From a checkpoint of a small mixture-of-experts model trained on Wikipedia: 16 layers.
Below are experts of layer 9 (counted from 0) of a mixture-of-experts language model. Rows are named gate (a neuron's input weights, with its number), up (a neuron's input weights, with its number) and show model dimensions 576-639. Each number is 128 + 24 x the weight over its row's rms, rounded and kept within 0 to 255.
Before each expert's rows: "gets" lists some tokens that make up at least twice as much of what it gets as of all text. This comes from a sample of Wikipedia text that the model never trained on. Tokens count by the router's weight.

# expert 3
gets: " |", "|", "-", " |\n", ";", ":"
gate0 [152 103 151 124 152 131 139 147 145 157 164 139 157 147  98 170 138 118 173 164 130 133 143 157 137 120 117 119 149 137 130 110 156  92 106 161 129 141 136 104 175 103 106 152 110  82 162  89 143 146 110 125 135 152 150 123 127 119 156 176 168 130 122 128]
up0 [ 91 175 150 129 132 164 134 116 117 102 112 119 123 118 174 135 141  95  72 119 120 111 156 109 137 124 115 119 104  97 127 127 145 159 134 170 112 140 177 149 139 146 133 104 108  82 103 143 140 142 109 155 127 123 105 145 113 136  79 154  98 122 145 107]
gate1 [169 148 153 109 121 113 176 140 171 108 102 168  54 160 122 148 123 126 135 163 169 113 128 102 135 110 121 116 104 108 136  87 140 153 160 121 136 129 140 151 146 111 151 103 114 112 166 157 171 112 139 115 123 108 121 119  98 153 123 151  92 156  90 145]
up1 [151 142 138 123 114 118 143 134 129 128  88 137  96 108 134 119 136 133 114 139 147 122  95 158 109 110  98 128 100 101 135  84 127 154 118  92 158 129 155 160 146 120  99 108 156 113 143 135 155  93 100 104 139 105 122 119 151 141 178 127 110 101  83 108]
gate2 [145 125 136 114 100 136 115 135 139 108 105 103 172 106  80 135 110 101 121 189 126 136 134 127 123  85 112 141 130 163 114 111 151 159 106 138 162 104  91 104 125  97 119 136 142 133 134 116  93 147  89 149  76 144 123  83 142 116 127 112 133 124 153 132]
up2 [133 127 129 158 104 147 133 115 142 175 144  76 125 131 130 157 164 126 120 127 125 142 124 169 150 129 110 158 183 128 133 105 141 129 114 111 129 128 145 103 108 195 106 125 148 145 131 134 159 169 145 113 104 138  85 107 147 170 154 176 119 110 121 110]
gate3 [130 171 112 141 113 143 103 136 106 112  94 100 130 109 112 180 138 122 168 150 129 118 154 145 149 107 107 122 141 146 137 120  98 108  98 112  69  92 129 100 108  91 188 141 108 106 100 172 144 103 131 145 143 158 115 181 145 151 156  95  91 142 155  94]
up3 [110  97 106 180  53 139  97 115 119 151 132 107  95 116 116 118 177 138 135 165 160 159 122 131 140 109 149 111 147 113 138 159 136 152  80 115 127 148 123 146 127 135  97 105 181 178 117 104 139 193 138  92 107  91 133 123 105 114 116  90 122 143 141 170]
gate4 [112 138 136 125 124 140 104 100 133 109 118 119 112 150  86 101 141 138 117 134  81 114 163 133 122 145 153 159  68 136 167 139 105 103 132 154 114 146 129  79 133 121 131 124 135 157 163 108 166 135 119 129 134 105 168 137 139 159  93 112 108 151 113  86]
up4 [104 120 102 132 142 163 151  98 126 121 171  95 122 120 102 152 120 118 108 136  95 135  90 102 104 112 154 111 119 127 132 129 104 140 134 128 114 130 191 109 161 105 138 121 137 116  98 138  79 132 130 158 154 124 120 103 108 167 101 140 136 101 143 111]
gate5 [ 98 145 100 131 126 139 140 121 128 132 119 117 100 116  94  99 100 153 138 129  96 119 132 136 127 102 123 111 134 127 120 135 111 155 155  82 147 119  87 130 102 160 112 144 115 130 132 175 119 141 110 116 172 113 164  78 109 120 158  92 121 174 126 134]
up5 [ 70 106 120 160 134  84 121 161 182 141 159 133 120 105 140 121 119 159 110 117  54 140 157 103 121 131 149 162  86 110 122 145 116 168 164  78 128 148 135 126 137 109  92 139 111 128 123 148 116 149 134 138 119  97 143 126 170 139 147 110 109 185 128 131]
gate6 [124 131 170 113 155  98 109 104 109 103 142 159 126 137  85  68 126 149  88 128 155 149 111 128 119 120 147 120 129 120  98 140 114 123 126 137 103 165 129 109 107 121  93  95 132 113 136 121 134 109 126 131 128 114 115 109 145 149 135 146 157 134 149 135]
up6 [116 131 159 122 143  94 137 128  93 136 103 146 105 130  67 148 143 123 133 123 168 179 149  87 120 112 151 139 113 122  61 135 111 108 125 120 105 159 159 120 106 153 105 140 114 145 130  91 122 157 129 124 157  96 128 120 153 176 121 118 141 115 162 128]
gate7 [124  95  76 171  96 137 124 115 140 160 147  87 105 122 148  83  99 106 164 166 164 132 155  58 136 127  96 133 117  69  88 110 153 110 170  95 129 103 140 137 154 103 161 159 142  74 116 136 153 118 168 135  97 140  88 115 143 130 161 160 134 117 170  96]
up7 [130 111 100 129 123 125  92  94 150 112 102  88 157 134 141  87 134 123 152 141 121 167 123  84 130 103 137 115 138  86 100 110 107 122 146 108 122  70 139 182 134 145 162 119 133  99  95 126 140 148 169  92 121 161  79 148 148 145 152 160 110 119 169 125]
gate8 [152 108 140 115 106  99 141 103 130 186 152 151 118 121 112 144 145 122 117 145 131 154 137 171 123  96 118 170 123 109 168 152  89 114 142 112 110 107 112 125  85 111 129 148 136 123 108 142 136 112 100 100 143 142 162 114 148  70 124 151  94 143 161 102]
up8 [133 147 107 142 123 147 141 133 108  70 118 114  95 169 126 112 114 166 109 123 125  67 120 111 130 146  94 104 104 130  91  89 172 109 127 155 142 104 164 122 113 142 129 155 157 137 144 159 118 187 173 182 153 142  76 134 113 185 145 124 155 112  92 124]
gate9 [ 88 184 127  84 154 117 130 106 126 113 143 143 142  73  97 138  94 181 158 148 121 118 120 119 114 116 149 170 119 141 157 137  89 131  96 188 131 114 142 110 129 136  94 135 176  99 153 159 130 159 209 138 105 150 140 107 126 126 147 119 159 144 190 123]
up9 [127 155 147 108 148 109 154 154 110 112 132  85 132  83 156 165 147 143 121 116 125  99 132  83  92 106 106 115  96 179 145 119 117 119 124 115 114 142 113 136 115 141 123 180 154 100 170 129 125 114 117 172 118 147 119 132 143  91 165 112 165  76 123  99]
gate10 [ 60 114 119 165 121 127 159 137 118 103 103 163 159  93 152 109 173 149 123 103 140 110 133 142 135 135 141 182 126 109 113 129 102 158 124 114 130 125 104 126 134 136 139 160 132 112 126 128  94 127 103 100 138 139 115 152 128 112 156 121 109 160 121  79]
up10 [106 119 121 120 130 106 126 147  94 109 174 112 150 144  98 121 170 150 114 154 141 110 135  44 144  99  94 136 122 132 183 142 118 183 140  99 125 123 158 122 126 116 104 120 170 110 129 119 106 193 110 120 161 144 119 112 190  97 192 144 123 102 115 164]
gate11 [154 138 130 114 175  90 137 100  93 133 118  92 110 125 137 124 158 108 134 145 107 148 130 142 130 111 114 117 146 185 122 163 112 143 111 150 146 122 151 110 151 167 129  69 145  98 113 115 109 145 122 136 127 132 136 105 141 108 151 140 135 124 134  86]
up11 [122 137 147 132  97 180 117 116 127  72 167 153 158 110 129 105 131 199 143 141  72  91 137 136 117 114 145  88 149  88 133 151 112  89 134 103  98 136 198 157 142 118 160 154 102 152 139 139 155 131 133 116 117 111 137 114 157  97 124 133 104 142 129 130]
gate12 [139 101 100  98 106 152 110 134 112 143 143 152 136 115 120 151 125 101 127 149 116 130 188 107 143 155 159 101 154 146 103  91 156 105 149 112 139 127 116  99 149 103  95 138 107 190 121 102 128 161 138 126 190 148  99 111 108  99 165 104 118 116  97 154]
up12 [114 144 125 160 109 134 137 101 118  86 125 136 150 194 157 135 157 166 123  93 131 144 122 125 118  85 120 141 146 100 145 120 113 118 115 124 113 119 141 114 184 145 105  92 108 133 103 159 145 116  85 127 148 124 106 132 106 180 123 145 152  82 138 129]
gate13 [147  85  94 127 117 119 115 115 146 108 134 143 109 154 146 115 102 120  80 111 134 128 148 152 160  95 153 133 100 111 129 144 138 144 105 109  90 137 127 169 142  78 156 150 141 110 132 125  98 140  77  90 118  93 122 133 139 149 126 147 132 135 150 136]
up13 [160 134 187 121 128 183 130 114 112 132 149 140 117 118 101 144 141 138 129 137 119 119 136 191  81 181 171 122 134 118 132  95 147 119 117 175 165 151 118  87 129 191  91 126 138 109  88 112 124  98 139 119 125 134 142 112 116 118 133 125 150 119  93 141]
gate14 [ 88 170 131 108 140  82 124 147  96 113 169 145 135 173 101  91 112 127 143 128 101 122  89 132 146 129 125 101 149 119 154 115 141 137 125 112 136 137 140 168  96 128 145 127 113 124 114 170 148 147 173 118 118  80 117 151 159 123 144 113 117 140 126 118]
up14 [111 123 122 173 132 121 128 132 177 140  46  80 126 100 147 150 116 102 149 153 146  96 154 155 121 125 153 140 105 149 128 167  99 113 122 150 124  93 103 107 163 156 121  96 146 110 144 118 150  83 109 122 126 141  86 117 125 150 131 147 156 119 144 121]
gate15 [124 111 146 121  89 114 108 122  91 147 123 119 197 146 145 111 139 124 157 159 134 114 123 127 142 103 157 102 137  77 120 114 126 127  88 120  96 119 147 105 102 122 108 114  95 137 125 146 144 100  90 144 140 157 111  92 139 150 114 130  76 137 111 159]
up15 [140 132 127 125 141  92 157 121 118 145 162 162 122 109 124  79 120 136 158 126 136 106 110 112 138 126 109  87 145 102 170 116 165 140 152 125 113 125 139 154 124 131 141 180 107 111  85  87 106 126 125 108  64 137 142 135 119  96  93 115 125 174 133 123]
gate16 [ 92 102 126 143 128 108 133 145 127 121 109  89 105 121  95 117 141 147 131 142 128 121 164 140 149 148  95 131 112 139 140 116  96 164 116 150 100 159 175 192 160  85  97  76 165 178 146 115 143 127 130 144 113 116 103 112 133 155 166 133 118  98 118 145]
up16 [125 115 146 108 140 157 149 137 116 153 103 109 110 106 161 153 168  89 123 112 119 124 111 134  98 109 132 144  98 129 130 101  83 106 150 133 152 114 207 147 153 115 115 158 170 151 154 142 145 146 146 169 129 116 108 141 136 158  99 137 137 108 146 139]

# expert 13
gets: ")", " |\n", "\n", "4", "8", ")\n"
gate0 [ 99 121 108 108 129 100  98 158 109 111 125 132  99 112 128 147  83 165 113 122 132 126 113 128 167 104 141 142 132 132 116 110  97 112 112 176 154 125 170 152 132 112 155 167 116 126 114 103 122 161 157 119 113 136 113 175 154 153 138 112 140 107 131 142]
up0 [134 133 124 121 137 124 137 120 131 126 127 131 146 135  93  97 170 135 120 125 105 147 140 119 100 116  96 121 144 158  86 101 107 114 203 137 171 143 167 104  91 156  81 138 111 136 164 108 138 187 149 134 131 127 118 178 156 155 121 121 137 149 125 156]
gate1 [129 127 126 164 153 115 128 120  80 163 140 191 138 137 124 162  90 130 156 105 155 173 117 142 148 124 167 116  78 119  85 163 150 126 163  92  87  99 171 123 109 104 151 135 105 139 153 144 150 130 110 132 140 150 142 134 101  97 180 114 138 169 120 148]
up1 [113 126 100 142  99 128  93 141  97 141 112  91 108 160 137 151 148  89 139 149 121 130 137 145 137 113 118  80 117 127  60  98 118 128  83 142 122 116 147 139 168 133 128 132  90 141 163 130 137 102 112 113 115 129 113 117 116 104 104 139 106 154 115 153]
gate2 [125 160 115 150 156 107 144 117 116 129 114 140 136 123 101  74 114 104  87 163 107  98  96 144 152 122 117 131 115  94 106 116 119 111 153  90 134 110 145 142 164 106 161 156 113 111 114 119  74 153 153 108 110  98 127  91 124 116 120 104 165 148 127 129]
up2 [172 101 144 117 141 135  95  87 152 166 139 137  98 128  98 118 153 102 108 132  87 159 134 100 114 140 119 144 128 134 103 138 165 111 179  86 175 132 136 106 109 129 144 137 127 178 159 104 135 103 134 154 135  98 110 118 135 129  87 132 101 139 136 146]
gate3 [119  95 117 115 125  96  86 106 159 116 140 128 163 170 125 154 149  85 132 119 112 102  93 133 150 168 152 143 136  82  93 182 146 181 135 152  99 118 128 109 169 129 148 135 127 147  53 123 163 132 184  99 166 142 144 131 125 140 110 106  85 107 127 179]
up3 [162 143 159 102 128  72 118 130 141 163 161  89 121 111 146  99  77 123 103 123 197 132 121 146 172 122 138 140 107 139 176 149 118  99 160 169 169 133 145 130 148 162 101 170 117 102 108 121 110 125 124 118 156  95 128 131  93 152 106 100 147 199 114  44]
gate4 [111 207 121 185 134 139 106 116 113 124  85 129 100 114 140  87 164 141 122 155 159 138 128 130 137 128 155 103 157 162  94 168 153 124 134 128  86 136 138 136 115 161 115  50 149 131 132 142 117 192 157 103 107 120 136 115 123 129 140 152 161 153  86 146]
up4 [162 151 121 138  99 124 140 128 112 141  94 129 110 158 160 143 115 121 118  81 129 136  59  95  86 127 101 148 118 159 106 101 104 156 114 126 125 105 143 166 153 116 161 159 121 122 114 142  93 127  89 157 128 134 167 116 125 134 121 140 129 127 159 109]
gate5 [133 135 147 145 102 128  93 156 105 138 121 101 158 150 181 136 138 134 121 112 135 103 130 113 132 146 110 137 141 100  94 122  88 127 173 162 123 162 160 133 151 127 147 147 101 139 112 110  88 106 123 118 151 166 123 128 110 114 139 168 123 148 105 133]
up5 [144  93 121  76 140 138  88 107 136 105 141 133  98 136 158 106 164 134 138 137  90 132  82 168 139 144 123 107 106 114 144 125 124 128 180 182 145 109 131 153  92 134 203 129 155 143 163 118 120 116 131 145 140  83 113 118 133 131 119 120 151  83 130  67]
gate6 [ 88 161 143 118 137 148 100 159 133  98  96 125 123 144 150 126 147  91 176  90 126 114 149 152 162 120 124 155 140  91 124 135 149  80 150 140 146 108 113 122 119  84 148 133 109 120 132 153 127 134 100 127 110 113  80 108 136 119 145 107 132 154 121 132]
up6 [143 111 114 133 173 146 163  93 139  95 132 118 140 126  88 131 150 152 114 128 159 149 145 135 160 112 132 117 138 135 121  79  74 146 121 141 112 119 153 128 132 104 116 131 141 160 123 174 148 177 169 133 135  76 134 146 146 137 107 151 104 140 138 147]
gate7 [133 125 149 162 144 117 108  91  83  93 137 105 125 109 160 157 124 116 152 129  95 140 139 125 121 116 102 100 147 146 165 161 134 130 123 127 162 106 129 125 146 129 126 154 122 166 123 106 137 137 134 163 131 133 136  91 161  88 125 150 123 139 160  96]
up7 [103 155 142 124 118 136 106 126 103 147  92 120 130 127 127 116 136  99 101 110 171  88 114 102 105 131 140  81 125  85 116 150 108 118 146  96 122  93 124 170 112 140 161 136 165  86 126 106 116 119  98  79 152 112 148 121 120 134 154 138  96 168 105  75]
gate8 [144 129 151 124  88 158  55 119 173 102 146 166 151  97 176 148  96 128 179 163  82 124 112 113 141 135 124 141 155 127  97 136 151 121 125 119 118 108 120 119 114 137 155 131 130 139 190 130 157 126 108 138 149 123 137 122 122 158 129 157 174 101 108 108]
up8 [175 149 156  74 170 128 193 164 156 105  89 112 105 127  87 130 125 110 122 156 169  99 158 140 148 149 130 105 162  91 183 110 125  91 159 151 129 129 150 148 131 152 125 112 178  65 127 142 125 150 156 123  98 111 150  98 128 137 142 112 114  91 134 132]
gate9 [150 154 124 171 118 157 102 140 133  89 105 112 152 101  96  85 155 132 122  90 152 116  98 148  91 128 131 142 117 128 156 145 141 122 117 119 138 108 128 119 100 124 132 128 132 124 135 103 116 101 112 110 160 105 160 141 137  82 106 111 159 150 121 147]
up9 [201 135 131 156 144 139  82 141 104 137 117 139  85 117 106 113 147 132 122 131 187 102  91 166 127 132 122 138 147 102 203 106  90 152 115 158 153  94 101 128  82 149 130 138 119 136 148  96  96 130 146  95 142 138 121 114 108 121 127 119 182 139 134 104]
gate10 [170  95 117 107 122 148 104 166 136  95 121 150 119 135 106 128 144 160 100 122 152 129 127 130 109 135 137 129 134 155 160 141 124 168 125 117  81 125 116 132 125 121 151 117 132 124 114 164 162 113 148 151 112 112 123  98 115 162 107 145 110 115 133 141]
up10 [153 109 139 122 106  64 125 150 199 125 129 105 124 137 160 105 127 156 131 105 137 124 132 115 111 135 129 125 162 140 136  97 118 148 126 120 119 104 105 126 101 102 142 132 115 130 137 110 108 112 112  45 122 106 156 102  96 102 131 115 150  93 170 122]
gate11 [105 142 143  85 109 147 143 128 167  82 113 124 114 166 111 117  89 141 145 134 126  93  96 119 186 110 134 134 112 131 126 137 155 118 176 147 106 118  79 117 153 165 146 124 142 136 119 141 146 103 128 144 114  93 154 111 121 124 143 163  99  88  99 105]
up11 [126 142 102  81  75 117 117  74 147 159 112 124 140 102 119  98  90 119 139  81 146 128 126 166 120 111 151 101 132 135 141 122 185 141 123 153 127 118 100 141 122 148 174  73 141 134 157 177 149 106 127 174 139 111  74 169 102 131 131 121 128 113 149 104]
gate12 [182 108 113 133 108 187 136  78  72  91 121 160 139 140 147 135 206 127  92 130 144 155 102 161 150 129 113 124 133  95 102 115 143 119 116 105 142 138 150 117 127 176 139 126 113 165 127 122  88 133 100 102 134 122 134  99 148 132 180 149 161 137 103 183]
up12 [100 104 133 140 115 128 151 132 140 123  92  98 127 186 157 164 113 166 154 110 121 126 137 118 142 116 113 126 110 118 152 109 164 114 117  98 143 127 100 146 195 106  94 120  96 126 138  94 164 111 141 160 128 161 136 124 132 144 126 130 150 114 150  62]
gate13 [ 93 131 149 106 155 126 158 121 114 135 136 139 103 141 124 104 168  67 134 132 105 145 149 114 143 139 118 155 133 147  87 134 117 142 145 120 135 119 128 107 110 135 133 159 120 152 127 123 147 108 152 121  98 125 142 160 129  78 123 130 104  94 111  77]
up13 [ 99  97 141 105 129 102 104 130 179 145 142 124 121 116 104  93 138  97 139 142 160 175 149 163 106 152 147 131  93 106 103 139 124 137 139 137 182 112  77 132 154 119 157 107 143 114  80 147 141 107 124 169 116 121 153 176 113 155 133 170 126 112 145 102]
gate14 [111  97 116 128 128 137 142 127 119 121 186 137 132 103 175 180 101 108 138 155 127 164 114 135 165 151 126 147 134 166 106 180 111 143 115 143  57 118 145 134 138  96 114 116 145 159 109 123 127 118 136 119 159 171 145 121 176 112 164 101 103 159 124 106]
up14 [ 96 111 182 170 113 147 167  95 116 146  98 160 134 108 118 145  90 125 130  89 130 108 104 115 159 104 129 122 128 191 138 103 126 130 116  93 133 107 164 131  99  93 119 150 163 153 122 136 151 172 155 111 118 154 200 114 145 118 135  55 127 121 116 109]
gate15 [114 141  96 149 112 115 100 122 147 161 114 106 132 169 116 107 160 147 140 156 129  98 127 105 110 138 125 146 136 128 112 202 182 116 115 148 128 117 162 142 109 133 144 138 132 155 130 143 139 123 101  98 107 166 145  80 129 115 116 139 163 116 138 119]
up15 [160 132 133 117 135 117 135 130 128 135 175 152 100 162  93 156 140  91 122 131 112 140 119 117 112 116 124 127  97 111 135 192 144 153 147 121 145  91 150 163 143 113 108 177 114 133 135 149 108 146  87 141 135 137 104 144  95 128  85 166 145 174  97 140]
gate16 [166 137 161 131 128 163 169  96 129 152 128 140 122  98 123 135 114 135 139 100 136  95 117  96 133 105 101 140 134 103  98 129 119 114 106 114  66  90 128 140 123  75 133  90 152 122  92 148 139  97 155 136 144 111 146  73 125  76 178 112 101  92 101 178]
up16 [ 93 126 131  94 137 102 123  96 130 122 126 130 130 112 160 112 133  82 143 181 129  99 156 153 104 155  95 146  86 131 161 109 136 134 109 161 110 144  94  96 115 138 119 106 140 119 124 112 137 118 121 157 116  84 151 118 102 131 151 125 104 112 125  82]

# expert 21
gets: "\n", ".\n\n", "==", "-", " for", "==="
gate0 [139  95 130 152 127 177 170 125 128 121 158 129 117 116 134 161 135 108 168 136 162 114 123  98 101 136 122 148 143 129  93  82 148 140 148 129 101 146  68 100  93 122 137 139 130 106  92 129 157 134 112 154 126 117 155 149 122 113 114 135 123 122 141 105]
up0 [105 121 136 151 142 130 134 108 113 122 120  99 110  85 132 196 132 128 144 114 147 150  60 144 124  92  92 135 131 100 163 109 164 137 123 113 120 123 129  89 152 168 173  95 176 122  95 147 154 109 103 158 147 136 118 101 143 105 100 171 139 157 157 109]
gate1 [134 157  86 146 117 122 140  98 120 166 117 118 122 136 138 110 139 133 101 145 127 119 117 142 140 125 146 123 136 136 117 106 127 160 100 116 180 116 112 145 137 137 130 122 120  96 126 129 112 119 153 114 155 148 141 101 153 115 132 151 129 158 167 129]
up1 [170  78 125 135 146 109  98 155  91 123 138 111 130 143 135 166 112  91 138 106 105  59 149 151 111 150 107 128 139 101 104 138 125 149 168 154 124 114 155 125 129 153 135 142 133 138 110 157 117 161 154 125 199  91 108 113 150 125  97 152  98 148  96 123]
gate2 [156 145 140 140 128 131  88 144 115 126  82 128 117 142 128 133 117 109 153 108 131  87 139 141 150 130 117 110 132 124 145 139 140 117 114 108 113 101 118 145 125  96 141 126 105  64 130  88 129 112 133 108 150  88 131 139 137 118 130 104 137 103 117 121]
up2 [161 131 151 101 144 102 143 104 112 162 154 167 115 124 122 126  71 108  90 134 135 138 142 125 152 135 149 117 139 109 108 114 114 141 112  95 138 146 155 104 122 140 112 101 118 168 119 123 104 144 110 140 142 138 145 110 114 152 110 153 146 149 162 124]
gate3 [136 116 146 129  72 109 153  97 178 117 150 100 139 199  87 166 138 163  98 130 147  99 131 159 149 127 138 131 117 107 114 126 143 199 131 133 154 131 114 139 134  98 139  93 160 101 125 130 102 123 141 116 129 130 115  89  85 128 154 120 108  95 135 132]
up3 [135 125  90 152 140 122  94 128 137 147  83 117 131 102 159 154 168 114 137 135 134 131 126 145 102 126 139 116 118 118 146  87 104 151  97 108  92 117 143 119 112 171 105 148 138 157 138 149 126 113 167 121 109 153 137 145 167 149 163 179 150 156 129  96]
gate4 [134 110 137 109 108 112  95  92 137 103  96 111 132 124 153 186 121 129 145 152 159 138 132 168 157 115 155 148 114 128 114 135 106 124  94 124  88 135 113  99 134 108 127 104 130 138 135 141 130 155 150 148 130  96 139 112 116 101 131 145 126 168 130 144]
up4 [138 155 162 137 185 142 152 158 131 169 142 105 110 128 103 142 155 127 122  89 118 156 123 140 124 116 132 107 102 103 133 140 139 115 109 118 126 123 124 121 157 143  99 149 116 103 145 174 136  70 158 118  84 136 149 132 103 156 116 132 105 126 131 114]
gate5 [141 131 128 150 138 160 143 124 119 148 133 124 128 191 156 104 111 128 147 110  86 113 139 163  99  91 142 110 117 161 151 143 132 113 153 145 160 145 165 146  87 124 163 145  79 154  92 104 101 120 139 115 115 136 135 137 139 137 112 101 110 139 115 124]
up5 [162 137 134 132 121 160 147 133 144 133 139 119  91 150  99 149 110 185 121 146 148  77 139 125 144  85 150 128 132 136 152 115 109 123 108 124 160 112  90  91  86 139 159 126 121 126 162 111 145 104 163  98 112 126 124 120 141 116 171 119 161 152 108 160]
gate6 [112 145  94 155  96 135 142 137 147 105 111 154  89 147 130 145 103 107 149 126 134 126 123 136 144 127 137 133 140 126 115 128 147 119 138 136 140 137 174 135  90 164 115 134 112 146 120 158  87 147 117 105 125 111 136 134 133 190  93 118 116 127 144 116]
up6 [110 160 131 100  90 121 109 107 117 155 130  97 111  95 142 113 153 183 127 113 158 129 143 108 126 139  93 101 134 123 103 107 161 135  92 127 128 143 122 136 163 133 104 122 131 119 128 145 116 104 132 112 171 160 154 110 127 105 109 124 146 158  83 179]
gate7 [141 133 123 132 159 159 147 144 126  92 128 139 119 140 149  75 108 182 143 186 156 143 116 123 120  80 146 114 112 139 109 160 131 165  95 153 112 137 111 155 140 119 104 116 126 127 106  84 106 135 104 157 131 111 123 137 126 159  99 125  90 142 165 110]
up7 [ 97 133 116 118 143 134 156 133 133 132 145 117 132 149 151 127 158  83 108 168 157 117 105 140 106 122 121  77 157 134 125 101 108 140 129 132 102 162 130 154 123 126 146 113 135 149 163  99 165 127 108 110 112 168 139 115  94 123 119 123 108 134  92 132]
gate8 [138 169 148 190 125 104 129 104  91 125 108 130 130 140 107 124 147 166 104  99 121 146  94 122 109 132 139  95 112 137 135 152 115 118  94 164 136  98  98 162 146 153 140 134  81 131 161 161 104 114 130  87 120 100 159 101  92 141 123 129 108 119 169 132]
up8 [140 147  99 152  81 117 135 134 124 104  88 100 120 190 116 143 120 131 152 119 114  85 111 117 142 120 104 131 122 166 136 141 122 107 128 148 163 126 104 126  75 145 143 108 110 141 156 173 134 144 148 149 135 120 129 116 103 147 126 151 116 126 106 136]
gate9 [ 89 111 102  98  88 102 131 110 114 112  52 121 164 164 105 170  94 180 151 164 123 153 107 135 128 125 149 119 101 134 117 146 139 176 143 141 108 130 116 153 100 159 116 139 166 121 143 143 113 144  79 139 109 115 172 104 152 134 139 117 114 145 136 154]
up9 [130 102 124  76 129 117 136 131  56 121 178 107 130  99 157 133 143 152 125  81  99 139 132 123 135 112 127 115 108 112  87 119 103 146 135 141 152 142 107 151 161 108 126 128 125 123 124 127 130 134 141 127 155 110  93 117 131 126 114 141 120 162 117 147]
gate10 [139 183  99 113 129 123 121 139 129 111  97 161 123  92 110 111 109 149 112 105 132 142  81 143 156 134 148  75 163  79 148 126 145 169  77 102 137 118 177  72 100  82 129 140 125 127 121 164 162 156 138 124 162 118  83 146 132  96 130 144 131 140 169 128]
up10 [186 104 149 160 109 117 143 148 144 110 130 155 114 111 142 158 138 127 149 150  81 136  92 142 112 103 179 155 126 145 131  95 100 110 112 141 103  79  89 138 133 132 175 154 116 165 100 130 105 129 150 112 145 156 123 100 134 141  92 136 127 140 148 114]
gate11 [141 165 162 118  93 106 153 108 143 130 117 125 154 172 137 155 144 140 134 130 188 188 118 145 109 144 146 157 101 129 133 137 144  93 122 126  89  86 142  98 124 126 173 109 128  53 117 131 119 164 115 122 148  97 158  96 145 111 120 115 117 134 153 128]
up11 [121 140  72 131 108 105 145 130 145 123 141 156 139 111 140 125 108 132 120 134 107  66 150 143 164 104 124 107 150 165 137 131 150 157 126 101 155 112 145 154  79 123 110 146  97 138 124 135  96  65  51 167 152 159 109 144 128 141 157 140 145 107 140 120]
gate12 [124 146 147 139 163 187 174 101 186 103  90 157 168 135 129 126 110 129 125 101 139 135 111  97 132 100 114 170 129 146 122 117 133 109 177 132 125 120  99 143 123 160 145 117  97 133 145 123 142 171 121 117  61 141 143  89 157 109  91 138 180 142 143 105]
up12 [137  96 109 156 147 135  98 122 117 122 147 147 146 138 129 108 154 112 135 115 162 137 125 137 141 168 181 148  96 117 132  92 128 169 163 114 127 126 111 164 159 100 138 139 131 145  91 142 110 146 113 164 155  98 109 117 110 103 120 173 111 164  93 110]
gate13 [145 110 101 104 123 178  91 166 164 140  82 115 137  93 101 110 107 158 103  95 149 140 144 120 110 148 105 124 100 114 132 137  86 125 111 146 143  67 123  92 118 118 134 141 153 143 129 135 143 135 148 140 125 104 127 167 115 138 146 133  87 103 130 138]
up13 [102 121 131  92 102 113 112  95 150 173  95  90 105 120 135  91 130 120 127 145 111 110 135 161 165 166 177 113 121 163 132 116 163 121 109 152 126 156 173  76 127 154 157 104 182 147 115 130 169 115 166 129 112 138 156 145 113 140 133  65 125 118  95 121]
gate14 [132 155 164 134 139 115 131 138 163 131  94 119  94 137 142 126 122  97 171 127 108 149 109 162 118 125 114 153 104 136 142 131 171 125 137 131 116 107 135 107 134 154 117 154 117 142 127 166 138  97 122 189  83 145 131 132 133 141 129  99 119 117  88 165]
up14 [118 134 171 108 141 125 109 186 148 109 127 139 138 158 157 155 140 115 149 157 136 127 106 132 106 156  93 164 151 108 136 122 146 122 111 101 127 117 155 116 117 149 147 151 135 151 109 157 127  83 143 134 107 115 141 123 116 120 149 154 122 144  79 147]
gate15 [135 106 152 128 144 100 124 139 160 125 164  91 141 160 162 126 157 143 114 160 145 137 132 149 131 124 138 113 120 152 122 113 125 150  99 121 163  99 130 178 137 147 157 123  80 132 103  54 143 187  94 155 109 133 114 112 112 113 107 160 129 160 139 136]
up15 [165 131 149 122 104  87  85 109 106 148  99 143  87 123 107 153 153  79 129 122 131 155 117  91 111  96 164 165 112 114 168 153 124 133 157 145  89 116 117 110 150 166 140  80 162 211 133 162 122  86 141 104 122 112 127 108 101 116 118  96  77 113 104 158]
gate16 [165 126 146 135 130 130 149 131 173 122 183  97 137 141 158 177 160 136 132 111 145 104 135 117 116 132 133 123  97 137 154 132 103 177 172 141 128 122 157 110 124 130 141 124 133 123 118 136 137 157 116 142 113 109 111 110 108  76 134 110 140  85 175 117]
up16 [ 90 122 102 133 120 151  63 136 101 117  98 167 131 128 151 122 143 106 189 161 123 110 109 178 152  86 115 105 144 121 160 110 177  91 127  95 149 114 111  81 143 127 122 159 118 132 116  89 117 163 132 133 190 145 110 170 205 106  73 176  94 158 108 116]